{
  "n_layer": 9,
  "d_model": 256,
  "n_experts": 48,
  "experts_per_token": 2,
  "d_expert": 112,
  "d_shared_expert": 192,
  "activation": "geglu",
  "moe_layers": [0, 1, 2, 3, 4, 5, 6, 7, 8],
  "router_score": "sigmoid",
  "normalize_top_k": true,
  "routed_scale": 1.0,
  "balance_loss": 0.000201,
  "balance_bias": true,
  "router_logit_norm": 2.0,
  "router_bias": true,
  "init_std_router": 0.0388,
  "lr_router": 0.000342,
  "n_head": 4,
  "n_kv_head": 2,
  "head_dim": 64,
  "vocab_size": 16384,
  "norm": "layernorm",
  "norm_place": "pre",
  "norm_eps": 1e-05,
  "positions": "rope",
  "rope_base": 500000.0,
  "rope_fraction": 1.0,
  "qk_norm": false,
  "attn_scale": 0.125,
  "tie_embeddings": true,
  "parallel_block": false,
  "init": "normal",
  "init_std_qkv": 0.0347,
  "init_std_o": 0.0,
  "init_std_up": 0.0347,
  "init_std_down": 0.0,
  "optimizer": "soap_variant",
  "lr": 0.00224,
  "lr_mult_qkv": 0.7,
  "beta1": 0.95,
  "beta2": 0.98,
  "lr_head": 0.0054,
  "warmup_steps": 200,
  "schedule": "wsd",
  "decay_fraction": 0.896,
  "decay_shape": "linear",
  "final_lr_fraction": 0.0,
  "batch_tokens": [32768, 65536],
  "seq_len": 1024,
  "doc_mask": true,
  "train_tokens": 325000000,
  "steps": 6919,
  "dataset": "wikipedia_en"
}
Below are experts of layer 3 (counted from 0) of a mixture-of-experts language model. Rows are named router (the router's row for the expert), gate (a neuron's input weights, with its number), up (a neuron's input weights, with its number) and show model dimensions 128-191. Each number is 500 + 50 x the weight over its row's rms, rounded and kept within 0 to 999. Numbers have three digits each.
Before each expert's rows: a language model's description of what the expert responds to. This comes from a sample of Wikipedia text that the model never trained on.

# expert 39
Description: Year numbers in tables (1994, 2011) and word-final pieces like -ed, -al, -ing, plus table separators after entries.
router:505500492449547621486542535451406586498456548436509432515468529528548568474427588532477453457485413510500490505624490507524433480403481570576532475488542468482452518529542479559503565420516502
gate0:489504399445600449566385522585502473569405489490501482554463572552425580456437551451439466490501489443423488498458499459496488465381454555460518450455479475542582661526548505501421566488462530
up0:520527474532439497567472409460522557491495539517564413578456486497494557504450451516577500475461525464536541548514534503487419515524495433541442522475538505474516526549510547614494572490455512
gate1:497513549623504574484532535580523533446490503449499547590562474422472499418483444568498444493398495456560482527584545458493500490440475539543499556438487494505474410487502503448485562505536508
up1:601424449472470425523472466411491540469488472543513503499476533524482548506517486555469465490463498597651470472529460606531538461538448512436493497528461532481521531500523469541440542444489480
gate2:498508544502573535472539473478563517585510410522468463530430550527463572409457483513487497522534464443580459515511551454561572450404467507557463469548478555505430622514503531469487524477464455
up2:473512486550523545494513527500407525540427530465512474482494439473484544605453528513512576486524451448577517538545544526605451431357456520486486476552510570465393589583529482548522500499495466
gate3:484474592425507532505503565479496462508443553456500462473505443479527530471462480528535499469479471554504525609537499408511437519504411518495487461536558424501494520629413454432469469508543522
up3:479507469476562519465478503504438510429456575525508500519478493425430517456565498530503502431514547472470553420494482515469555481492528570507470489572420523628444492591467507531451575553467442
gate4:421549494506602527445474436477473415533459512473485575606578512430484465393440529471415560452514530515462530529507505485487469465453556493619532379495501462551424465486606483491568481438522415
up4:429565501502515531504462529456498541559546479442569558574492550494527436567428495463446591556495454550495550510418535502473491493495526521612495450439500450641413482467597431482547539525518442
gate5:449507474600533466456467463598401433459460505471437510502462487529393417487546593414540497477467562528464386475531438631502546479504469531542503443464565486453442435548489523460608466537540511
up5:468451496508478507573496559485610496561514422502587445426487512541662474501466420610550471568498425480537484456505544483433518496555443552465613465525520497484509475483521447450411558529512494
gate6:454477459469460448477476575570528530511585525494417518540481476425530474426431550516498466393583454545400484472509553462436480482433583580506533567526553493520503454580528485468583484504420461
up6:554499419468505547513483540498627572533565456447479506429502378569521523465524526563521473463522456528509476501438529439376494560502539521521446520533466403551461454502496426456538476512538540
gate7:484479424493514432530565567533473402530500544371457504545534536496548602449499669532493593470551474502507442543530501515510420431514552520535502378513560545536510538566420481553607415468439501
up7:472490486471553516462439492499538461500538438602509542458368456477484474532468443517462382456519513553511456394433484543495582504501466565504557561462500513392518529487605514447464632570555432
gate8:448530640556561485467468449521411487497501473533455539463454504492511497514559483484515518504518478493549399365456499583434578473511494457446516503526534486537524479387496379575458488471533479
up8:448507553422539463462542444576465488497512517490471432417470497561469632500547500503543479451514456478513617482550479434482581514508384516416579494446536475499451506521466522583441400594515499
gate9:584470507353556468439524452512537538469409511495469498420429483510492508465543557591551530548509523546427570598548465510505402488509488538502450439502516416495569474487504492460461580463497478
up9:447477539450506452489500466509468516512424522430628547491462417508441555520485499534487446440532372519390531528468481508506472481413528543506440492472446485463527554414507523553533587483528425
gate10:557466501526436495487549579479558589523404522531590421572499548446407534423469543394461504525494486453570530523506517492581562511553432569428487399471528491509555498540514530492488536514472510
up10:517512480539450395551464577500436474502520559479444654435612469547556580581470468569558531486527605494467485420487407462511424480525441489529509486473521597493432549441473484431434518517513474
gate11:459507510466536510491525431516503469488490589578457545524418610574401487461499469530542453513452485416547495550550489487490479476528455403374457545550474512515495508483534510436617481519533574
up11:452474409505534557490520450448549482537425485579459503464474485577472457490476521528529486496513484453630491452516541538507483462622499398496512548641495483486535471482524557512526515414468515
gate12:513491468441515487587458463607505527438510476410494524582518498494533487502479563494471537459534506562523479480451515523553621498500399488502593490490544509446453480485539451489515542511461511
up12:512505470523497484444498473441447460556577504478439515399473434412508525518469435435506524553477542486412503508571483493544389511571576525434424511540473521463541537551526538569509451457509532
gate13:472489533457496496493575452515417515408400631565494378561459573552490623553449434488448571534478542520549438423455607388464506575484498529454518508535532528520513528509654464492431481507424497
up13:461478477540536443508466464502502488496528443454499391492564469392518376498537491457503498541536421504432597479487402500525512537425440480557444589538501583453512494483521545557571475520423495

# expert 28
Description: Number pieces, especially year endings and vote counts after the first digits, e.g. "17-86," "16-41," "27,5-16," plus "thousand", "century".
router:533532477511494478491512560552576501524513416499478434555538444511544450486486465431527421492528473532517535517497447419491493495525526518448569555482488591555495599449523481446500494496475552
gate0:473620509520650502540479472548552570451486535528422452514505539574572585416582393483547517445475560508417591507457558437513514438613554471501514570485472459495519429437418571447516486459453592
up0:484463426475469473509477497503548527557472492620507468453556490604547479535530503585495456511532518508594542531582517481464438546529487536479438456542575544564523473544531582610522568446469551
gate1:502551511483495536551548412492587539450441485452501455510501451467491445490499553500526507516528518444433513553455457492466493410584520595463427473528544516511438532513448581469568417464479515
up1:419544426479477505574512504520548552513502495484606442492523439422372488566439507614505508422473437488422490500447451483494485484568535492547411498513573566554454466523471563457573483479466491
gate2:541530506470518549531515463536521475507486505513540396483512598513472515439534540527436486588482383480570554499518535472560494542533544417402548570473458560487492465568507645492419468513497503
up2:460532462492613556506527479506531525459536515467577506514421464567560540558470437480562504556508579468431581565459512494513503444474435457565487532511421515528528415414505473628492444453532454
gate3:426494505576545464539466547518528489472410475517477572552579535611448520501489479543412507523673504559597474560447488515464553507475507478459565563492459471431408442496507560463543543577510413
up3:546470367546536544501502577496428518400413487514384486582516481543459518515511467568508545557579580500620469577477526492601500464530472439501499533522470448575472547486411555474532554495511530
gate4:449554520540542515451516503541465406456467477484473478566434604490478600448533493492481475546523531531541538530456447498402530569427440433583521470486444512441447494465526493500448479443573446
up4:509380540527506509500489468497557527524482456454403547491507566514451526480411512481522389500478472487388490503524539507537479493597519640464375431497526468537389517325483514444490553527572503
gate5:572506520491447393470600588561462502419488576419554502426523515473560465514511442407531498486550512579479559495536549448438479474589546523491534408516431510528532525531469435523464611458411478
up5:468529468520475468504479546510453569499497628446570470517480476470433523516447464433510428464586468615500478490442516432617473498494585507449566484497536564602535526517492452567421544510369528
gate6:493598487546395530477500467478444481446473532521562532550589539414590485612576478456514490512509538523473522488530506432478533494512485387524466477505430594475545571459484474424489458513536491
up6:562557519521465555521567514515489576529396530462614528532545540408592529585619439429498516520504442568490537410541504465523541453534509423524430486480472652503480563538476501432517485536537438
gate7:467579505595556530543556489498537558492490521573492468487587534589457420475513486509512580476555594440501503498488559415521466549486420488589454530402505473353493484518490477480504362502417456
up7:452487572534558577433471476479457512418434521475528520455529576520431495547481499520553490508474607477488559521423502520489421563446491555567500511424523457462599561567511350515491458433470455
gate8:433405462372480451498483557445472541467553498503463513486491499521469527526506486540558429454550492520555519558569551491432523479567443430566575571558499564585445539479527552429535503421489506
up8:498505515550559487487508513489503410469479294474480542506499546530475554429518452463496523560452432525549532432483648446487414475543544525518472571476458455357428443490583518504470532578585459
gate9:445564516588502440515529491445408550428594551499482349496497511457520445450470480470530449467555469498498490480546535516501392436474458490467555441587488567611420620405499399485416492422463499
up9:456345510395504450472547522513508545423534532492467540478471466561577504466475583518499546567431516394497509457395579528638467566530562603541398532375550581512594475539438529510513523525519526
gate10:442527626523527489517483475497469460516422533537522485579479539478478471431493486480506482440491543477500589506537501423443459512528527468475570474525496563495522489480460488487481454546607508
up10:398506558513515530480479487521501499467432565528492512543496561463509470446439423470518538401452525481479572485557520431443477533507580483481540484534452569491510488526428504484416438563633466
gate11:522513544577546371395479498555550484468510441598585436491543440506534564519575663504569438486553545571522440468516520421550504465465435437523506625541460575591510483518435516436514527511529541
up11:557599511502408524594440466544504534491536556557507512619535513504503654401516503469448530495481396475494508487477516467468476515533558406519470489518511506512592512476494479524459488579571510
gate12:517546429558504538461538475507480457527576501487474471546558437530491505453567514412597517523451492515453462487579532536542389484514485514545488540544446547428488483490592443477481464573459495
up12:455555551480458454544502488505511442397395500484511537452461581475423481469486493501356464492560495586499489417414587485508537487477496526484488447555536408551504544514394531596429593386511398
gate13:537551451544567575508469434496472486490513519506507558548501510422468495478526507415460519391487555612462491555482496557379435447529536440462532459581506517606559473492512468429417492436469494
up13:492512406417538518436568404454468481452571527496494564524542473429508488497520465440497420436497471487489507565479554551457495500556477462500464630413629424501416481516538404497556485427485507

# expert 47
Description: Recent years starting table rows or ranges (2016–, 2022 |), section markers, and adjectives like American, National, University in headings.
router:530487472479441535578605422522505535505533399496435434537416526507493601487433440591545452456515479663489465514454446455467440526564515500546541439434504450502496456560519471512510571536483488
gate0:521513551563365551529503497461487596522493569433516547469421494457457541425559560417391503469514448473525430447432555459508473484497566555543358556464540540481596464456558569451423503527454528
up0:454511462483545469524455481438451554516527487530567497538517536493494435502496516503559575489577607511520599412516512446453446388511619423508529427518517493474627430569528519519530534529494504
gate1:486449573519522585439547496471436537403537481411578642532544455537565573462469436554560468467522560513517552642557568495477493510469468455513448568478429457470477485510519413585485521518532557
up1:446462472459502436581382506502539453536506580588435397459457600522461462462547551476418456559445508432478529382472434481539425517574465524501510439456593547547552523534408495443505497505513466
gate2:497419499497470598475596493510445529545573542553491481494512509564437473550492497527538464520347570404556466547525590493470496546449537456511448479469492502498576523504437535522461473510598394
up2:451472555462501480579514485474569540553574468427571483490544541548571558406508501503469496473514471482526441450484474450507525593421498474551508485637569468547519493464390472441444531508433524
gate3:436548486461472422512542556483492503509500519504421453515605539506559520526524479529413420497424517477469510580458566498446430513511468466489462558531554457451538428453511527561452481464451431
up3:490505564485424375478582579462490466444470552445507518526594441476509486488566420556512500500485492499388485513490457578498443497567498446574452530506543519482506491540548451512503533556464430
gate4:506531539542455447479553473608472489530499563496526472599466544407488422612528551537493497478475503522492562479475561521555514454426481505539587411556554464549418478559438534534475490567486498
up4:553513512374525522496401468338534493398433500458519507499474499486424591419474521477551431483536514505419519542467570492456431510559486469385455600511514499466551385486573529526500507489516525
gate5:501555483484529539441563532501507467520464451478477482524576523436439547414478515507486471456421558498500512558558549442522491407571442523485429414502570468418643455441468567493463402452492559
up5:455504476507407443510367534511511523509447532526515515541531478559542462550588543487529509556591473434508517494402388528536547532448557452535504573506419622455505457636521371541521540577520490
gate6:521493457490538440447548472551503537533519505502678520555451513518502523591527541518442503452566474508547446513413424448487513510596502543516565436501473511443504544539484464458514516464399525
up6:524528494443501516478575458500548528473543445555641440526494502521452530496498521526477509417518514584477391509481481490519537473598510499564505507585435480448491506534407501471493581488424511
gate7:486545462488515501506574526490442437500483566578436556466526484493459587437437506523466445509476468486532465442466537523573571457444478511679543552550436502452490508600510553440449577459448444
up7:524530489486438498545534509548376424509454620573438509418538448511392527485416511431517574422478486431515529448458525507516540502435515519604501559616498441514520488539482517556469491422476477
gate8:531487532525496497599476567482446491507526484514506589506556586461460392556600516525514526549398499569522489474477453459495343557540432510511516426552541497505511478639479440453587506484521521
up8:531441486425489517527467501512596455494541454457524490576581470479481508523507525513446618444506554514519485480538472435468330546530486490505545478544440535590479467600450527439535505419507469
gate9:532367548628477431496468563590481500521614536479504532520540538458430479516486419497450518482513586549486505438508511487458526492517503486428525492574513500488499390515500491370554530542562545
up9:498605479431542590389536481451439547511438433482436375529445544559456525490503505473498447550494481481404489564486537454444669540450502521506418456572456488479550541496540480480524468534483463
gate10:481549577436558631452536556511448507633510486530488473488477497480498504472475491483495554476415465588576422507534506528551446451447508506522578443515412487501536533509472472448509521550510526
up10:458441478555411482560473540498512455395483520521554542496576533530491507496553478530553499523514527426348626466458475510431566485459536480412479524502616509520439499501512409446463531501443460
gate11:600447573456497475478522540500578551477503431506543549554509506414477523495411540547475541472548431601423482507525520470545463472508469477430459461511542500447554559494501513440483557431461571
up11:552507537463558580555454583499576498537484450566518433532486490489511467482502585639445522384450417604531493578407511513513412478531521459506503424526555460555523563404416483468457567529530633
gate12:608549513489553424396444538482344536518467540467580515491573462457422518514480479514517494499516471471522470543487482441466521473498526491434548518513529421510586554553420538435466514549459434
up12:597456545458515458447495489447452555477465499512536599458517481536448454544481486535530468511556478536517433581478513433473439459494583566543586484549554489567498570493381550478448554526502497
gate13:494607505641558408463519374545525533568527449449385470508522570579495592403415462533482549565469501542508539532422542515539404449508506439547584420473464517468570511431407498393473558573451479
up13:493489443451430541469469606472446517497534533521584523477452428430525475518542545521511529438576421415571469469593506485498596567495530525503422525493536531576512431558599541540534415444490438